Weights of a small mixture-of-experts language model, trained from scratch on English Wikipedia.
Training: 509M tokens, 7767 steps.
Below are experts of layer 4 (counted from 0) of a mixture-of-experts language model. Rows are named gate (a neuron's input weights, with its number), up (a neuron's input weights, with its number), down (a neuron's output weights, with its number) and show model dimensions 0-127. Each number is 50 + 10 x the weight over its row's rms, rounded and kept within 0 to 99.
Before each expert's rows: "comes before" lists some tokens at least twice as common just after its tokens as in all text. This comes from a sample of Wikipedia text that the model never trained on. Tokens count by the router's weight.

# expert 39
comes before: "of ", "in ", "to ", "the ", "by ", "as "
gate0:46 60 67 57 56 66 45 56 62 67 59 46 60 60 63 43 46 52 53 55 39 45 59 61 66 42 55 25 48 55 65 45 20 59 44 38 44 43 39 56 50 49 40 53 50 59 36 46 66 56 60 59 48 58 44 72 50 49 41 72 44 58 40 58 56 34 40 43 63 56 53 29 43 64 52 47 48 65 48 35 56 45 54 43 69 48 57 52 47 55 46 38 40 59 52 29 50 46 43 49 57 56 37 48 61 64 49 49 62 54 51 49 54 72 53 55 41 60 45 45 44 58 35 56 60 73 43 54
up0:49 53 42 40 36 42 43 33 41 63 45 38 40 44 33 61 48 58 51 43 42 59 54 47 45 62 46 57 35 29 39 56 71 48 41 64 63 45 51 45 63 55 58 53 57 43 67 54 40 58 43 49 47 63 44 41 56 64 61 48 47 57 54 57 54 66 81 49 58 40 53 49 55 58 50 50 51 55 47 65 42 60 31 59 13 43 47 43 49 67 47 57 66 42 53 68 61 45 56 49 41 37 59 49 49 47 54 69 62 55 48 40 51 49 59 43 54 48 58 57 47 45 46 45 47 23 44 41
down0:54 41 48 52 54 58 54 57 40 49 33 53 38 42 41 44 48 44 51 41 51 40 46 38 61 55 56 51 52 61 63 57 61 49 49 58 40 61 29 45 57 52 35 51 58 51 50 49 49 71 67 37 45 32 53 61 43 40 67 53 62 64 56 41 66 49 27 52 53 56 58 62 45 39 63 50 43 77 44 70 48 37 66 62 41 51 52 58 43 51 27 54 49 29 37 59 43 35 47 37 46 64 49 53 64 54 64 37 56 54 40 41 56 48 67 52 44 67 55 65 56 43 41 49 48 55 62 36

# expert 18
comes before: ", ", "al ", ": ", ". ", "s ", "ed "
gate7:52 44 53 46 40 65 31 68 50 53 43 53 30 48 63 35 43 48 56 50 48 42 56 51 42 50 57 60 51 58 43 32 61 40 44 65 54 54 47 59 65 47 57 41 45 43 40 61 38 47 52 42 38 48 49 40 53 56 51 74 52 52 62 58 49 40 34 49 62 57 47 39 56 47 62 45 47 64 30 38 43 66 55 28 34 46 55 62 55 47 46 24 53 41 37 62 70 37 52 38 35 45 48 27 58 47 45 53 42 47 52 55 52 39 39 50 47 52 28 52 69 41 53 55 39 40 47 65
up7:47 46 55 56 55 47 42 53 67 41 49 37 55 44 45 53 61 46 58 73 62 32 57 44 21 48 44 48 49 54 62 31 65 45 53 43 48 47 45 39 41 48 46 60 51 40 36 52 67 59 43 58 38 55 48 45 61 55 62 52 44 44 61 50 56 34 47 47 39 37 64 56 65 54 57 37 64 22 47 59 61 48 52 41 44 48 38 67 71 43 56 50 49 38 38 42 44 31 59 51 57 40 39 38 67 53 32 61 51 45 36 60 37 46 61 50 32 48 41 45 44 54 42 46 55 52 55 35
down7:47 41 50 52 56 45 46 54 62 50 41 62 59 37 40 48 41 46 55 61 45 65 30 57 45 53 50 52 37 52 46 43 50 69 57 69 44 42 40 44 49 37 40 49 47 71 50 59 50 46 50 54 54 35 27 50 69 44 61 61 33 65 51 62 50 49 47 47 47 64 54 67 56 46 54 50 24 50 44 62 41 65 41 52 49 65 53 47 35 59 35 64 48 49 50 51 33 65 46 42 35 47 41 54 35 51 42 52 30 54 55 47 73 38 47 50 47 62 70 64 45 43 51 61 73 52 51 53

# expert 58
comes before: "ed ", "ing ", "en ", "ile ", "oci", "ere "
gate7:51 57 52 72 40 68 42 55 49 46 59 61 54 54 43 44 54 69 42 39 56 49 52 62 53 50 54 48 46 64 37 55 49 39 36 69 65 41 64 42 58 50 69 43 65 35 58 42 50 54 54 50 74 44 41 56 44 37 44 37 50 54 37 12 35 56 49 50 57 59 52 46 31 50 59 45 53 42 39 50 43 48 42 50 58 46 52 43 40 58 57 47 52 49 37 66 56 44 65 53 55 43 70 46 41 57 30 26 47 36 50 42 57 40 49 43 44 55 47 62 30 48 56 51 52 54 47 62
up7:48 70 59 58 63 56 55 52 50 44 49 67 68 61 52 50 50 57 53 48 59 48 68 42 68 55 54 61 43 52 53 68 56 57 47 65 43 43 51 54 58 46 60 41 70 47 55 40 41 52 76 49 61 26 49 60 57 36 49 60 67 58 40 34 36 46 55 47 69 60 47 55 59 59 63 62 44 35 41 44 40 33 65 32 54 53 59 56 49 39 43 44 43 40 39 47 62 40 41 46 47 45 60 52 54 42 33 50 47 32 43 35 61 48 50 27 52 49 46 59 35 35 58 53 46 48 56 58
down7:36 46 42 64 56 48 54 48 52 54 42 46 57 35 40 62 40 50 52 50 51 38 49 73 60 52 47 44 47 37 48 47 55 48 55 53 43 45 84 56 37 42 67 41 58 35 39 50 35 74 46 52 56 47 61 49 39 58 50 49 55 33 44 50 32 73 55 33 46 53 51 33 48 47 80 50 50 42 52 48 59 69 34 51 58 53 52 46 30 43 53 55 61 42 57 41 41 64 48 54 51 51 47 43 51 37 55 44 47 56 51 37 47 43 65 50 44 59 58 37 60 24 52 50 44 57 60 67

# expert 65
comes before: ", ", ". ", "s ", " ", "A ", "em"
gate1:41 48 60 45 53 58 40 54 46 56 54 62 46 38 53 55 37 27 56 40 61 44 33 47 60 43 47 60 40 65 54 44 37 59 46 61 46 50 72 73 63 51 65 61 41 60 51 69 50 67 48 59 54 45 58 46 50 52 50 45 53 58 53 55 49 60 54 61 47 69 40 57 33 56 53 54 51 47 54 55 80 60 46 51 61 48 43 48 52 51 61 41 49 48 58 52 48 40 61 42 58 46 80 51 53 46 38 58 59 78 40 48 56 43 33 49 53 39 54 71 29 51 64 64 53 44 56 47
up1:44 65 49 48 61 52 33 59 28 46 44 49 40 51 52 50 44 56 62 54 38 48 56 46 59 46 45 45 53 46 36 49 64 48 49 53 39 49 57 40 66 55 48 43 44 41 46 44 42 55 21 49 50 55 62 32 37 44 41 56 57 57 39 59 36 59 54 52 52 45 59 69 74 48 58 52 54 59 22 46 50 38 46 46 55 58 60 55 59 61 58 46 45 57 49 45 41 32 45 59 68 40 23 53 44 39 60 57 42 38 33 40 54 54 66 53 69 63 55 55 46 52 29 48 48 31 51 63
down1:53 58 46 45 52 62 56 46 63 51 40 50 61 63 43 47 29 45 35 59 46 58 46 42 37 54 59 41 56 69 37 49 43 59 45 35 45 61 38 72 60 50 51 51 67 43 56 40 45 56 29 52 53 46 34 68 36 52 54 66 62 51 60 59 29 48 47 47 43 48 56 58 54 55 54 63 52 50 39 38 45 45 41 43 39 78 54 53 53 44 46 75 60 40 55 72 44 43 31 47 57 63 56 37 65 62 52 37 59 47 65 50 42 57 36 58 38 59 46 47 39 53 45 60 54 53 52 57

# expert 54
comes before: "ing ", ": ", ", ", "ed ", "e ", "le "
gate8:50 44 50 66 38 46 44 50 50 39 52 35 48 50 23 45 66 51 51 47 58 51 44 59 37 44 54 65 39 49 52 48 45 60 53 58 37 47 66 50 40 51 38 52 76 39 55 50 58 44 56 42 23 47 67 36 52 36 53 39 51 39 55 31 43 51 58 51 34 45 53 49 67 51 55 51 61 54 31 63 52 63 60 48 47 42 44 52 57 60 56 62 47 31 59 33 40 43 32 48 48 45 59 41 40 50 64 51 38 62 34 45 61 26 53 62 35 39 48 60 35 41 48 56 57 60 58 47
up8:38 46 54 48 45 59 41 48 63 53 67 46 67 57 38 48 42 42 60 64 52 45 48 72 48 65 54 64 43 40 47 54 68 38 28 48 53 31 54 60 50 34 60 48 51 51 39 39 45 46 59 53 34 53 47 50 35 42 58 60 48 69 52 50 40 69 46 56 59 48 51 55 42 46 52 45 65 38 37 53 54 50 39 56 65 41 36 53 33 62 39 51 41 57 48 46 55 45 55 59 33 21 80 41 59 61 49 65 54 62 49 45 52 61 59 52 35 46 45 41 43 51 63 42 54 57 48 38
down8:47 30 47 50 54 41 30 43 31 62 57 59 55 41 43 48 57 51 51 47 42 33 52 58 51 38 62 51 50 51 44 51 35 57 38 43 28 60 50 66 55 53 58 78 52 52 44 51 41 49 47 56 54 59 49 65 55 46 61 55 47 15 40 42 39 54 50 64 46 55 56 54 37 51 22 47 48 49 66 52 58 54 47 51 48 26 73 59 47 49 60 55 45 55 55 52 56 53 35 45 38 46 53 38 61 55 44 59 43 40 64 40 41 44 46 65 63 55 56 56 34 45 46 43 57 68 40 62

# expert 62
comes before: "ed ", "e", "er ", "es ", "ue ", "in"
gate1:43 54 59 59 66 49 50 39 45 49 58 55 48 43 49 50 78 56 47 42 62 37 51 49 63 42 47 41 51 69 38 51 44 42 47 43 53 58 65 51 61 42 40 51 62 51 45 47 66 60 39 28 40 56 61 33 40 52 53 52 49 46 56 26 39 47 50 44 64 47 49 51 38 53 48 45 44 48 30 36 49 38 48 62 57 47 58 44 71 38 50 59 41 77 32 53 55 48 45 50 51 53 48 47 59 51 56 27 33 53 42 48 58 37 47 47 19 38 44 51 44 52 48 52 46 37 57 27
up1:43 55 41 45 54 50 64 55 43 60 35 51 62 52 48 55 46 55 55 42 40 39 46 30 65 38 45 50 41 57 36 79 53 57 56 61 43 62 57 33 53 49 36 66 73 38 50 34 67 58 63 38 52 52 58 35 50 42 48 53 56 53 63 27 58 41 56 45 63 44 44 56 51 38 66 53 40 61 37 49 51 34 65 61 58 52 61 49 51 39 55 44 32 55 44 50 30 56 59 46 59 60 53 49 57 51 51 33 39 50 49 55 41 49 62 54 31 41 43 47 47 67 35 57 70 50 49 50
down1:50 56 41 46 54 48 43 51 52 41 46 48 39 60 49 59 48 61 50 63 41 39 47 38 54 66 46 52 57 58 79 44 48 37 44 54 72 57 64 45 53 58 46 51 41 49 61 56 49 62 48 52 35 36 53 57 41 58 65 61 56 69 58 48 55 56 52 40 34 31 49 38 56 32 50 57 60 43 35 75 56 58 55 26 39 52 37 48 60 56 27 61 47 55 56 50 55 61 30 45 60 52 43 50 54 66 44 45 51 61 24 58 52 51 30 54 51 44 34 51 64 47 48 58 64 52 44 51